{
  "num_hidden_layers": 13,
  "experts_per_token": 3,
  "hidden_act": "swiglu",
  "routed_scale": 1.0,
  "lr_router": 0.0017,
  "batch_tokens": 65536,
  "train_tokens": 259600000,
  "max_steps": 3962
}
Below are experts of layer 2 (counted from 0) of a mixture-of-experts language model. Rows are named router (the router's row for the expert), gate (a neuron's input weights, with its number), up (a neuron's input weights, with its number) and show model dimensions 96-191. Each number is 500 + 40 x the weight over its row's rms, rounded and kept within 0 to 999. Numbers have three digits each.
Before each expert's rows: a language model's description of what the expert responds to. This comes from a sample of Wikipedia text that the model never trained on.

# expert 57
It responds to: Periods ending sentences, often before a blank line or quote, plus "at" introducing venues (played at, stats at).
router:437423475500479469502538501541515482468466578570526583415510511444454535469557520560542530515471474470481511511497591506445511418510485529584445476471471526581437443569522436514515441512467536541543520528427520486493490505446525506545495487499538509556500506446508464506503496451589553495
gate2:461441506520464606432462518461492466446442544464492525534469485482506491535484491490533467452496533613500450533527424592464466450507513526478511534507502489472573550501452599491530534462460523483565536476465442463493454542505474486488468514496489590552551538476595475503529545477493485493
up2:502487476463434507432482421510434488522486540451438491502535492502517497531498499468486441479493531499511514417529515466499447517489476571464463554470507516454518493586429472514518436502390407497490573544468566467554495444535490542459459489497486518498510400416541487530481538539550463455
gate3:583490496486581461554492551452528426546477431503498476474502480555507525540513539450458476492535483464527482521461497501568545551454515460472535550496493525481514504501459452408459548552474530439520569490500459552429498510531479500476486512455451436522411543538556526470435531428522536582
up3:503469525531467483403493556532516562420484484512546498546535496429496483478422471457487470541594511538448468487498584491554479461483540512532545530594519495504470479511549501453516501501462545535554481523550542562458525494486449478513518571557488460501487467513490528541484548432465545558
gate4:551462583501443483516511459457532456583443513505517528459435500468483500557533522477590516511460375507496466499414567536540551482568455506529518457460518591527511479458483488541533498512549528383498456427468486480528494506535451530519577478575489481551554538509585490431506532486484480487
up4:509409507565475469546544538505483492494443552510458471475484551467514451542513449512507505508492470516490500475499526443515466462533463582554453512504546537496515486452484435561545454522573514460479477436535479498510485490553539511448562414632526580503480495492495474467555486493440432533
gate5:462501442505496466541487493449509510523514578538486527492484520497487473456506511527524557506479595442431470496520504533470559427502598418556532480468457519507528492460437455485568479535524428545444445564498548524442469473557495505488530537478456511502431467534475419471540490465529504437
up5:477501507482502488587488547468550487439515535529456532504515482509497492496516509539570579460492480435385498437565532592471579471543580479549455457462484541504558527482436449532548423487549510488454461514525500480506468529504481504465531544457537430478460524486474483522547530466390502493
gate6:472501511415460527463506566475503516469518542524514537565547452529419473503553533531506478483475466488493577444462436529445472500526460558533451518504401431538486498530509482475478452497562599496541443528516515509545498469507521472500489493504522505562489482503464510527502500575517467563
up6:521555527411495496504521601505532476483502522509543509507486476493403464501498504555543462453469524557488459406493466535482523525519524487537520417459421438533510461481496510424482507375519521521508535549534503491470499483492527538540467487475567508452481491453516577550478505509478525545

# expert 49
It responds to: The articles a and an (an early age, an effort), and early word pieces starting with P or M inside names (Gre-if-swald, Melanch-th-on).
router:526505495506484527507571524553444514482489554449512516467513469529486559513518460523501530518541483398537509501544528498447571429571483524459394496481523521467467500529574470494487476554480573441523509447510435494429482561505447569517554500527515488525454417466491484477473474444569477534
gate0:524481531465437489469534449486491508580518482466469486563434522472426484514476498459502457498503464475459526450511491520417521538511513569456512453524546600438542452490528504544541556520486513378493539473429467547530439509465479537483493508506512457472520447506569483510511510551486460506
up0:515452522528603489556526575530488471533546462575493440520505511455437451495535442516499493584496489498547502481458471499540468560531542491498440425575535482474556528476547467499473494458499444449461562470511538473502492496478510463481533490469453510574465541566472486521578571425498486533
gate1:474521531493461484510527453539558536505509504538461506564474545550410594520530619493481443457483454492521551536417484536436471567501532410542454453527472547472478487467525491496431558455527539501510507524443437508535514506452479562521463553517593530536529529475494501500517537537439474457
up1:511521486480484547457564479523468441513455538491454458491482540499475476562478465509515474621532505477497571472469530523406453458552506515579557490518610459459545521512495607471505560521476516560496445586464501501499516470516448512490541480559517449476466517488484424476532444485507496555
gate2:496562487539478484431492535618463544459528490446452493511483486548469479513417487501423520472497494509472503500528471513436555482622442482515510391486508468443458497510495487420463443488514531584478534428565472475479555485456594516494571579525448470496518454449451451524507579508480491501
up2:473486546446481436544510448450516397515432465474510597521519584513387548530525562493470485475490541580490505491476494479462455542438493530464544516439519513482509459509458533531481530497429473416527571585478516478508510515554454472541487481455477514475494491537511492549552483478551487496
gate3:457496472468405524517519488495550508494535505518510434520445565560509511450531506528565496395468486611429531572475446502525472487474494450410532527473410478496459480492422442479518459516443483492509497439463491458525499465502462460533537549429455413499553492552525489512499477522438556471
up3:547509487555507503480413464512500496506523485511430503544492452492537494430469490476461532527508549576602516539468510454572535585584470527534470486502405556475504459483482442527452503541505462469507555577501508498483454555511512526511560505460547536466553559523532486505497494531463551516
gate4:470445532536545487563480515543489510524479477494516508502514552491490435436556520524515570504533465513492482446440558429505616458593578534477527563527502423450539529508493512554571512495447560466526528529466485476442548516429457489563479460496496487499530546517539470478470504470560469523
up4:524559540515505478448543490489546506559522489415464554467467477520490432523464501505546563529511468523577446538541500582517431557484485547534457509497540511535469490510489511453551495513533504511535492434495555551514502513420514478455516473491489541489489616509513427501523483431451525526

# expert 17
It responds to: Common nouns such as album, game, film, name, life and released, in music and book articles; also dating and year digits like 8, 7.
router:487413589462516530480565497572492446478494509507540517472435553558492544568513445518508557492512410485465510497504499523458564522504460529483408544446472490486492438558521433533537478522493584461474524542466513457510522479455453537555561494510540465480494446490529504552434481517469507492
gate2:520524516517435509473520496513500536440476530470542548512524517544425507511447511530456586442539548507396512488535490548530569392475525512498535500581500508497474516503516471498488484447528524494517554443446520441540442503442460463505540479501507470459485466602461541517473493587555513501
up2:458453516471462560502582438482468538544469499527533538437531568558514508529481577569508510478461511450473592539552468483619499574475533541524499507512504536525499526460533476509456497499565540442473518411487520479582478567433423474520491455502546510473449460525523478464485530508595503447
gate3:504501520564436493518479505492535580507459547549523555486513439421490509516448483508442507492549582516490449535549495428470593507456506517519488466447485486541557559444515555503501536517529530462523453515478559518517468529471522555501612522549480433485499479491453482530481464571475508581
up3:491565468490478515532589488552420573476450523511589483430566464496582528552468545511492493518507496470463570432429525503557544523454439476539484485452468519472500498469478454552448576562478540502443521487449482463511462509423533471505530470507431518461501444488529484433463496408525453519
gate4:532478537449476554539507491485425498531450490461552530461516474492502578498583493482568461421483374485513511475530499532497501487577526446486512512441495425525512467536486493486433504574571538561469515528544496473485419500456472512524460494466476509489595506412449527526549502466478459492
up4:545474511528558530491451449501551487482496505501549468545464472469461495521450513534472509510487523497526505544531422534523491552521555520449492575476484539543539484460533473546580457492452531431527488508492488520541480494515487455469473553498485461489497559525549520519534497491471493547
gate5:499568514471502513475483449601469482481476530499524518526533503459514510513514531521520455498497502522588468542500512554549514463473555491532486511507437556516452517525548453465529487510487535459560593410517564511480464570483571537520464481407499448515536502515524507531449450545517513431
up5:484571450529526586509429507496527508541483500498481559507555501529533517474468505444538506462504571549530520526495473520498497487481474521535523470493523503474461484524532474450515475453540497539470572492477516539430490535494529475491468472433494423488518518463412495515483523533446577435
gate6:498483508463580449452560461514484488508474503476519434559561493429531528442462465526455481528502496395520491561502464530454476541493542519500427540495554497452472487529496569525554514469435543491476493434523559505498481388542517496539437590544488519479528510564481473478505505508481493487
up6:524446471534479463468559547553549491486461499495453511504535476489500527501476506503498517461459584502502501447425525508554578467509503482533564495551514568507527407578524451493467569453496480519410461426374468521448469531500482485505577562514485483534487448632497473457481496449477470525

# expert 23
It responds to: Mostly the preposition of after nouns such as performances, Museum or tours, plus was, were, the, de and spaces before table values.
router:553478580433507461512577521553497487418511535492474545525443468560467523507473524539550528542582502506551457559428546580463539504498520433516474537435497534515505466502580505475423460462449538446507467522546516468502492497508503537567472548511544461485531489508485502508456494570533584472
gate0:489446550457444475452465485522444456425549545512455532445414570443516476523503517540463452497461437481449483464470501441491506468544457514513504489494531534477536372467479532560494506436463602452500538517516472494503520468446508509443495497550475609477508524475488520578478512523502455468
up0:535449547496499468546444530526533477471556514479476540470441509453535495517570477565413480512494441543519528534507455491480556496487551526548475464501555494467525438474498528583540495439517515426507506564467488471511570470490526513537482518507461552509550597466474538598498585501501492545
gate1:494472514448505500569493520458589492453508517558454481519507536504455449473516482427622485503444511483516481542434508444501494491509515519495510522522569477495541488429480511452506588550573510497577447438351545489494531517460498473561501506527536500579438459521553544481482597493475487458
up1:531470550550470500534508506503497468452465494461447438455458553511479484520475431488494469535479514497572466546473516559495465466513517451544529473494523504483574562503515485411537548462584539547523505463522526517459539499440505553525457486547562536515505486472569523481433568467545547446
gate2:487501550505446539534517483538512468382505523471460532499559468484498557470559464485573556537500464555459551514520468477478480497502439535530468481545523412489552551429603535517502510574543536505549498501501439450449525519477482551507492531515480527538528543478530481501521547479484431529
up2:583464460502516513493509528448505487515528466581426524537448527522461545525555525505507506500521562478528462511498497451471532510473538475463472515456526536393444491509505495473484429490541435478495534536429507511552541501470485523495510460547487595521464482533504551438524501512475472541
gate3:507415531494551483539564450559515482520551460582499529472525586475521496512592508506513505415539532466519573519506482517531489484525452543501545543519488532490497498490547495466487434510538525474548534527502440563496419531443479481430459511438528468494464428496555495494436461552487459506
up3:537494540501518500550574428502540520511475509469470596541483586476493460432534563489511553531491511496527452479468469401525453520505451505460511486481493478517508530493499448557457514528471488473556545532516444471481488487522496483470407456519484461400522547453483504546512415451468413495
gate4:440503509507420561496538545482482492515518486454454464476416526550513559538484530505534490510539489400485443507473519486513469479576451469491511466484503490507486534474562496469479486548484482458503541432522519469475590476507491530551474462429565482529484415556562555459451478504481491523
up4:441491548504495523485525579421455507461468526525610479540476408567466477533546433568485507517473462525535549558525406521427514554523441547568467469552536449485482506466571506544497366495481476492486500561529480470574505525506454523451501528542477502471491580484448542513490524528465443488

# expert 45
It responds to: Final pieces of foreign or unusual proper names, especially Slavic and place names, such as -ław, -ton, -ley, -ina, York.
router:497396560463503532557544479518489446471508527502534489493453476523502473520568493539531516517514525410563516498519477528542564533463524475491450521439489549515497492594614435506532475510495490556491552500468478483557455551448503558544513495473534533405439472420529483511484446442544488516
gate1:460575514459468468531500509571463541502470528489526516533491520477480533521410468500586477563495502461548449489463491451556560432631497413479499507489524499504509462431512535522561502465434497549469398488514533473502557498540506511527509519503534448601514421450463530511470577527498510478
up1:500482489502542497516599455557521428488496498448481479549538497438486498377590557557436465525478461514510511542424496469527465489436474530503489516517535508530505472518496484538513490571516548562557525500479465478506460475486542540537503525492541526474424562511456507509478519489520500480
gate2:534535524544507493515492475497563505478459494597538504566478487491471537544499534557553459498453559471571497453480411537534554520475523500515541508531509545460523504491491470453538596496532445527544552514475510517469462437534439501509473564450461556481499476482465459466483507500544510507
up2:470478408496498492527500590440553541410464507561399452539496552544519559495562502504419527515431506530537598461423529484521501483523463446479493485487451511556511536498518477504464528462544485524478444563464484500474529458478490530495480445508495545522515523510492482584495522498538478559
gate3:441584461526394474510523524491518432517525479525533556472542558441526478398547525538469532499530531572467430480517517559539544406488494491497504531508560572537457507506494490526471569511523543532518495472482500504520491536491508478463437491516476446430495479483456487495470554551491609462
up3:546428534502475489479585534423468467478544493505482495492464440529519469513543528515576588497493531514558521494511445484444453502455452438512521511485529572563482507487457535465515512477545506566567443528509535495559506471433545463462533473494496529473472491471475560442576510518473408549
gate4:484514506448439468469471461545532577519475547563567491508539459534462549511436463444578469496525555568454529546505494516414487450539455491451455503458487469486493466534503543540506467466438483459500519487470437431463472477530501526509451505524421404527536422518519506490484515529523489498
up4:516562418535471494503516469515480486477526511477503493444526523536496515455438480538481556535610536534476495582488496490448452439469599485493550496565495440468475522464557530539444479513595536526466417453433467499466510496435545577426513476397534431590474419514414527554528450538505488477
gate5:473436550509442518490455541487466535537503484477504540485403543470526515477474528431514558557461479492475468524514479511445541551521506472494471474498543483500480521488510448514545457556500464509530508439572455489514523546441520535519551470467467492490585537457590499503543487579485563458
up5:542488527486483560458483520527475477534518540448487599550442512480506494527529563467497512520424528505514471535535468453467541534492512478542497492471526474497486497498510482508500454471514517554507452479543507459524436569430440547497547491485530481459489471500614559537499509537516546509

# expert 33
It responds to: En dashes in year or score ranges (1994–95, 2003–2004) and digits of years in tables, plus words like been, be.
router:539526561529549505506572531589490504455533559508551430420526423469467509574558486527547529558536490472499529537504501502471574488494453439499370450445546427499528490498561437510486486496529477456480510422499446399470526468477469550502518512501497489511494418451533524480417446480503504537
gate0:433501518462493459540517461559537496519550555509522509513503517501519521471492500534518476553528457476470514502539478522546521502528558490521498487531553508564473501446467531490514469407479514446433504473519527482459483471512482461470485540397417530533502489503435554519478469421445535527
up0:460509572482437486507445513514495506561484505492571508531541519522434470530565460473493433515526485456520530463503455523487495538446419567534532526516527509457499430561485510505440469478491516502428526455518477466538485475549445455523569480450435541532574532541509547457541507518463441500
gate1:508451498473418462515413466509451554535562510527595491496499455492447504463525514446522499545526422454509474518504546532449506474475577486551492521498527581472486456532556488416500504517511499492448477492469461507395500559516423506519587540488446544499495473462550507462490504486484483532
up1:523484507464454517417450500440431540448562477474605547506502453484478448553570505452486454555539463471502471462514544514481524533438493446551498548539533503496490437539542515417502505519489517499472497522484414479435506481483413496466559501516416555444509482508520513454520525512407486543
gate2:562461511531479527464450580462459529417545552497474467482553429440448453459505480456533524404437431453542490485497406517493532499503547553490498540458524515510462478515522510526464520415450420442448481495538484486563443455526506489517570501468432514465487508528544524474586481512474458551
up2:502436512502505468551500544522526487508419547537513527580490448527451511516420502490547495560559538540570448533448471547486476539482507506542523508616445494466511462483517514452513446538520532508516567552431552534390457475486477488541465513500447480514479527463537505513476449542514477467
gate3:553423465498502510446458487505500489474474535445557424538442554552460535469467479471459482520440536500484526474398439548544460489472502486437503542460457604607495497521500471533482544544526512544525544557456558523503572497426499450562526532561517502513521526510435500535444486508464459512
up3:405443467425615470594512494534542510463505510454512538552448551557575487516520530480528523474468432482531387485488564472492533427491526475469541540567437452463442434450497483465460499484507553485563478511483604568509447459471492500442436475515498539503486516542561443465568477467510538506
gate4:545501478475538483523530501534501527409554530517383467490518506483457475539484486531478514539585561417440472471541504499437491423454603511525530561458513453513478480442528502559458504448509522512393549565501527485551504475508480524514541511448478465503515399516424496511493512511507494447
up4:512520533525397457448518422450479508586440496504571506521482432517516514492555504447514484542521436458538589421424460564501528536557476543569483505533459501531539449578577474483472466534533523461490444485509526482468477487563498498496505525525478544478525513477568486421516524494532550470

# expert 46
It responds to: Verbs of state and change (is, are, became, continued) and directional prepositions like into, through, to, plus some digits in years.
router:533494520443520537494506520512539527509525576545540487528471542500557559547530531494525493484484499492543583511614497499477524443523530523421465521472453497586477514547555481536514520492496440499502491535509480408434495441488510530524588532551454459525461421507499484494443503472518505455
gate0:434544440540407471535481527490524451453500514505464468539521563491526501446447515516511455499514561485517536503574523497500564503515505527500520490501547483493479466489412539502512561468437487471496457581572509464568505532535497510549532517462531443437558478522484490495519430524493614482
up0:521544508536434486518487420478451471497501520509475510546518541537508541479473449534478465546490536565542445589530497490509478485562479548458509502541568469485535535454452557522550490549532445509511446545468499458533500503545521543592496480437546423526520509526445508439488472443508533510
gate1:458476470518498558465542515491510485521485466470470507474465504446515571459504576506462513448450517422483586449471578520462515479574476447423473538486503465500532533447514447470511493526406481555509550449498506495500519519530596536418536461523519535526452409513550493508471560477523545504
up1:487512467537512512499527494525403520579447519486549451510508494526568545459483556524483422454488491479469488544440486502490472480547492408455500499494453451456602533476443509529504457562416489562505454496504517509485512470539552484550457469446496544574524494484489455393541510502499541475
gate2:544432522492518519450506536509557502577496488525598488547489498530490548467462437498556518491508479572464530473547472515443481535493527512496533461545506503510526519520518526467504495463557526497450482383455525480475479505493513484562606491530529442553452510510508554523519566465463491526
up2:491537524536550487603554506475447446480460501489453515422560470461520503527594522423452469512479504495532462468452494495505554507516478488507488555502494558488470493504479506530462489558431468475526560608480478511486502451457579497457420511473489473478505458489436497439490440569520448486
gate3:475467534477525458428525469518519497538544514463501478509421540493477537464509586475525437455427527444559485517508523527464565589541454509498541504526382487451523521460455513484497510563522481527544577491471496508562516514515518546437534553486465567472584511477522468515460525468560498486
up3:505526547486465507456508496478476494485524520449553557554485495441455477546531551499528418487506445539509505464503520444503512566463478572495494567488489441524498465527545433442499511538473534442537539440471477488471475568503572519504503525478453603494480460431576608525471480563461475516
gate4:527464559511445487514453497480504519560545598532531569520508481470525469461484416467523416493533452463479490529485487516449503534459592521480529468516499554492568506502532545546489500443532471428483516495405568496444537485434539507496512514562470491510495572487623538508445548562468429477
up4:500557459450482551538498448477556479517479512522467444503516549489556506483469537549544522458536505474524602548508513554449502490475541453428521509468541534450487516507454499441495465541534469443498479444604489495528521459570499476516481467488490501527532526545478506475526546548515507465

# expert 51
It responds to: Lone space tokens just before digits, mostly after a pipe, comma, colon or "in" in tables, dates and routes.
router:514485489440494495528577525502429418468537545455533450465443526540470492461460501577582534527501458480467487528568491571513536483502513514526494501449456465525497438549477472509497475512501496467457524517478470528512481492475489581575533509526547411531487455452458443562487429499590483482
gate1:523472506518539506570492495497550510533420457462619455422501436465538497503487521481494451493500461522620477479516465466454489513536483443471596485505511446499615448512519478488493495477509491515486539543432543532462430507478519507500557533521402557496504531461458435499473519500505473522
up1:500532454485494572423535471506498503446484517516400478538509585468452506496520541482521511533469601477426554542433554477474490498489440497496500510446553466489413539421499484509542517533468504421458488471561464489532552449499453479484453445482545379510554505569531496545520464521531498449
gate2:536469429464604459506504492485482513491453495494520489540488496524535472485461435536513510461526550479520475501548558478484475503526533492390548500487525467510524450568570464494514557518395515532457558435531508568467567480465513495523555512504475544413509496492465507476482523461536483451
up2:534479460416507473568543473498446544576432482500561519499525556516540505517496498491564478471455500496533474490536512484518460476523566443501550462450489468442523481591551498464519528599456526539456511461543554482484571515493509469508472450502489537481513460445467503455482500529527494406
gate3:483553492460528548512529511500441518494526470568551576528470491493489488475520565538547496503569508497458519488541490448465511519487536487445490485404465458558494501427457535495523550484506493559590420540448505474449500515507560466509478507503516489490462526437552512495558497626489532503
up3:509532482514451445546492480539585476473555537478460417503477507434512463522490499510453465444532560468479486560502531541523632494493584534487496562514430497501531455510453501492450442484482407534540521556497441460490486500486488460505517498474518474522477540532482456515458531538480566521
gate4:480520493482467468511487443499501537500491498468440463543481481502449506480486496531508453412497475477458486500512574515555523520476535472478505548540460503498548467442503484491499546498434500470562538495508495516533491495520431504498554504477383506419526449538531459495493604525529495452
up4:494555482454478448511489472498483480518513514498522434520541422532508493491522478459487531507570612463577542555426436482554468506552497490484482467503442522550456497487526560523513473520558420534513465583477427472423488529542506466473519507462516536479496574499482511415500426376472507501
gate5:526509472577505470488538490473561457468512494541485518496491571527551459440512499401509486505512563514496474506478468509550504493495489500450457545413447439516447556477532481525521525577473438479532430541474530493555532476554455477497477460405530420521521475479524577502466459475476474440
up5:465586464579468460542501425521465513503590535508427428537570492552492535436489500546520407515556528451413587469526536458540442426440548538549529515458560495491454474451489464512489477453509549506568471564490464523476490522552581485481491427537512483437478457496455507462482553498500516465

# expert 3
It responds to: Semicolons, brackets or quotes before a line break in infobox lists (CAS Number;, km²)), plus digits 0 and 2 inside years and dates.
router:476539507455488495529599469543456526486516529512502474456463499523437504571507465500530479522460452489489510489528573544489560463472529489514410546419504525486490485556562406467477461428499519570530543531463541441459420494524470539533492503513478574469513416407534529503486440470541495534
gate1:491515498477526489509495418514502480492560516495519517537535456526486465459465467490407476563503580465531540432477490524445535556492457502487549528660459548488473553498522487486484444508466518514487610469513530516483475577445501470464521514517563488473419511529505516508498447488516396519
up1:486494475503525512512577536475465481466503505462501536493518499516441552556549541506511544502448562498552540481530521519481399488484480479437489492409544530434541540507506549545536536503477451455499553558485476500462488508482593497477496531510554461503557470483497494511479556477544443539
gate2:525517520522476439512445430476497494459522430458438526548497425435420467498458435525464555491467493537450451434536470483523478499469446491526511581556590495518473484484461469515455480442508488482471470519449511489522477489549473497451476462610482539470475424540489492492535463494456489526
up2:501519538561490506540526590467468503589432507453524547539569491483503483518460450434501505529525481502510488477518543440536535523481565462449481449492458545483531485583492514493490467453481462515457467428495440514466491460510481465452525471488526481541550490556532509537525509568513547533
gate3:478550424463463485517488482508444515563550503509485466381493537563474544562473515492468509538501521504523520498477456472539478427488486497500490512514581596487496494508495540471447496435524502478501556580427518486518485500501521485533489442582495546452466481470473508442427460526481565518
up3:567465543501520481477474432538489464527439500463503528572497493470491460474520480568497477496490491522580505455490545470459491633523457482500472475486456443522529451507488459514506490496512468541564529478539526496414494492448482498459500521495494523507531513487467498618542491497489528548
gate4:529468529467534501476475435561440464535530510452517465482497478458490524526483511440518461493518486482542502502495552550495522491534536497520539532464455537474523487519451592487470449489465459493528537594448489489485468503561472442475503510409538459514490443499498521410472523464518521469
up4:522559583454497533561435507459499466484584517462600548445422499552509453507429503476440461544560474510538470490480491554491492530502519517483490491533473520542463525492476573476547499521530428485508456498481420533440466445527541468481479423570475463512445558477529498473479426573492475522
gate5:464484513403431466587462480459474501589491457474546505494504516526400498529474430510384431487527485448490508528530540487475518454516504438398482535564524503506453473534561447510532454455445522489568511550421558495459518455462507502539545531507490510589459567456511497495474491544459452508
up5:437528448473489445556477419546447507513482485463491451430485545517440481534415523459510485433508481508430490537517518509537487471521525422457478500501583559535476535470437466556536434487497562458537525469480521436507421496458566556515490502451546516514543470479528483552478443548520480507

# expert 60
It responds to: Prepositions of and as after nouns or verbs in phrases like part of, known as, species of, Museum of.
router:500493530487515465592563521482513448437538533549526571520440466499464493516506498522540538575579463486551508541416579566425583473490548431521471556445459489550483453492551502461419441447497494489527504478472513494458502465529550504504441567497513495446541450545453456488456449539492503554
gate0:483491538543565544421576453482500517540409475457572494493479469519513452480483487509409522514470537457502547501500528500521485497504546498528477460501405550425452454529522485533526461560559530531476493466451485541440465507471477536550530457504452540563411533525510472521490440465580442502
up0:513534565568433518490537469511478515484451477426501461524518484488527503619502482525522461535543576435530521492419532429559488506499535516511479486498561537452500482514464521547484479486518517447453494418471516512450533508456490494556513486571532467621451508530489481497470440537478539523
gate1:458563546476414497483525487501552439509523452524511505532503449449552504499452470550556538459602483505489459532495479549451579519459486484558505486582514544551499474516478496488498473420495481473471545387508482475494475520471388531477488559425545470490518474467472497561526514480461515496
up1:459498371554563539470519520465566505492516514534449490499571598465538494451450470509501600435490517474501523538521446465521503399506520539474483478546472476481515599484502521546569574545522523547460463485542491514608510479491521512477470512503483504457505463506475439458464474530538556465
gate2:449484485498496461458515507498473470490560434490470499574482528556459481519446496575500531513463508499544459563469462527515461448507445439545501548491555497515582449463496498534460432543507500506437484523533534491526500560539515488569497415472547481489506483552433463520550452529493558422
up2:416476495511477466515523447545427499551515505447505524535429511549525532571504499576452470553441502502529445519487492494487461520544432471523455535446501562514560505481496506578510431571526516443395516502530527458487518559520529515540484415498477532517477522536463470519513547489477518409
gate3:507507537490510477498522535530532461456550517485503531441518541492479555460553538527428486479523494515477476518519538503487508495487533459472483496495418423548539535478522530501495461454562466440494506518513466487534485476468481518528550475360514446543435484473485523581500580508503436475
up3:444518512561452562413512519464494518429465479473515520602492520525587540435484486480490514437483543488551564516470490492448504517452467477525552477489435472469615525509513512503521504521474498493494529502463473561506498504507555501493508528509557531460483543558506477516532513463473557515
gate4:487594434469547495486554554525500427507512451500460429492545558472482510459520506534487496552484547472553541506456522534568487443458554607426484540492482497510478576498476458558526508491487445492564527522451541548474496516576515532557464522427543483516481401530531444589517487558587468546
up4:460481521540507495504460488447461530530456526531533512470495487492485504564498506500401504552548454524475525539515542481480518524480482452433524483469565500523419476460547550542475573527504500509468478561522457518548498489484477509463492446587493518572554560505395467467473474534533546534

# expert 38
It responds to: Short letter pairs inside proper names and foreign words (ar, am, ad, ol), especially al in et al. citations.
router:489552518467528476524582464521454468470471579494506597496481485526518565481559544520500571494542489462516520449560545507499524420534573501550434554436490494569538432484535512533495513457551512452506427462487420506547431508454477571516492517474561467549538444480481523498452520503509518516
gate0:535482479449552526550574539455515465500484567462444446402519542486451507419509445533504586510525505488366388497510494542532502467473532492465510489564491502532552535533496530508428570486474525445527481503455535483523473535486467499520523478530488486425517544463447520509490555490504550538
up0:479537516579520500599523454476448527449510409502494481574526434455486524502499528484520454504481512447467495494543516528542495538457525449458516523523465569489475509519453425551493564501492468491553482497448523464454523497502425471455482527506504559521477551506506565473577523487455510527
gate1:433507487479500456515469529542452493521563492497553535469546575490434478517449587478488522544498459505482478485497469478470399440472570517555519498425559529461500438549411519503523526467531513398509537508517469493477564456542579486508467535506489444507474418529606461488529498520467528509
up1:447520514500483498494506583482509448468529462474607522543509485520472457588499504503543561523521507511427483562530540497481450491482620508550578438521497492518471449478473538486535440525510448477510473510401480476525530520565488467478486464555535464512461433564526455506519479440391489512
gate2:494490465547501476606504503533511505524432466489430438487523485462505558467443447479547491521557504581499471497535503486424452448538523515498543446551467494484553515485530480546462501530555546507512488502575542551498474463507529557450545486495506550489491525501440486586561553523558473534
up2:505481415471542460545507556542452469557529492457579516474533482431528493578504494552502463532504552535461406512565548517418473426552460516548490449518540454566545547457536522553496540529499499585485521500563542505440433528474537592487397486470527422470510495483503495515497443547498531511
gate3:451453530489522484446475480547477497466506524503473544499478459568495460497516537562539538497475515482587578487518455504479490521529426563475486555519485528515552499564570492530538422512526567454493578557469482553530477463552501548505495542512537459539536517452431471575424468444502457485
up3:546430511484515483401454493504532486469529439461470509520489420508456441471560503464466533458456554546496529506470548524522527484433441594470474506502443501508527558537502528513533497448532566380553546519516537536506450511518563455469431527556515516537529432514501541586475502516521397509
gate4:479510507473513520418493478487425490510527518572539546485507509529461559436384494483553496528547532563551477491485418556502424496507544544516576491472435532561495472469486501589470583460518536518515464520541500469424438521519546496481525529483466462523556418505475583516529460519490533539
up4:495485477519450502491557516527509594531530462458466475517481433522535479470571422496600463545467471516451506487463472505541511454469540479493512487591453556466481520488437478525480538492518474491492508463474477511480574519592471470479473503466522489528444538530503509532439516512363478459

# expert 40
It responds to: Middle and final digits inside decimals, coordinates and vote percentages, and adjectives like new, different, similar before nouns.
router:521505507513493496529513482527440491441501507536500474531444472504496543555511503569530529539522492491530504477516548555498548493474461522515383445408464484532470500567580406418535485501488539492468557501465417433480511545472526525571464425517600477478502460477524501501498459424552492504
gate1:517529484474527444556513498508446477523467511511530504473390487483512561477492456478566489554508498537487500496467526539434464512542422521467545475593444541516454498434580504490470481549511485470480485454479535463440554459561511523502463472463475432538547520480525506585501449519484491464
up1:486557567438514469465515494502473557393460458533437421523474536463482557515522524475505496522475511494501441474516459507507467523517467515469471456466585469490492547530566472555488461423504513500400446520463578503476504485453610453497484500464470498493499452491481459491501496434454503525
gate2:468514489492501461466574465500442541533491509555551545534536477482473506487470537462581490571476451473513455512509488480492433545549505428502510513531478476479552432487559505488476483553537429491472494513430480519517409574505485494507491509539456538493442494467478500387510433480497506452
up2:478520460491465535462454520424453492491501547534481502478525527520450496523477500513486463494494537517478506489480542497513546454446471598462428465461552473546443462476459423453443482466523565428442502492522463491496472459506490479522486512432431430540496499441480436523524545512513500545
gate3:485486542486478434513494528506496441548492483508461533418507504521561504498516540524532500526467517518502433427518480486517434473536515439537423465513498471515473480503531460530458432563505520509490569471528514496495492561489597553521500446463468456525479460483510458544528466528434476424
up3:489541586485559475491514598467494470564474560530508477442488503506417474505504529438587480468466558528485471451541415530502440467527531423559514517527546457542503517472489482474450454470529478507454463485547516472441487528523465480481475489429487484477475470533497555516488486444475484443
gate4:537474505529471481487433507498540557505440521476507515593516433578474511519520443510570470552482476473414488496532468523433543525594486496486443489499507513498495438501561524500476414512461496542491460462530484526475475451485487509443466640480476507521474459500493545397528470506498548520
up4:511516548493515540502473494525492531430487542473452454477510547548536466463448504466504489508500547460475458511558467433578561453454492496479576564555528471516537559557539436508530490447463493409514447500444534577537478557493525461524537467499500478510507496549456593429506441528510486513
gate5:428477480480515521492505507487461462537520481501477542577545468453385471502507447523484562578452475454497535403502493460606542511472592508548424497493526501474511486501465531494515567509606503484504552495520536448491536495546546509430491469464516449494492530504578502467544482510435569510
up5:552514506572444473465560481580497587467476484513548517470434512496488477552489528445444482443536551513506601483493479505515501506492514447502457508483499516443520499518540483517404484488455465485491593544484515484554506574483539499483467470515508554528461526524548485499474436562526466549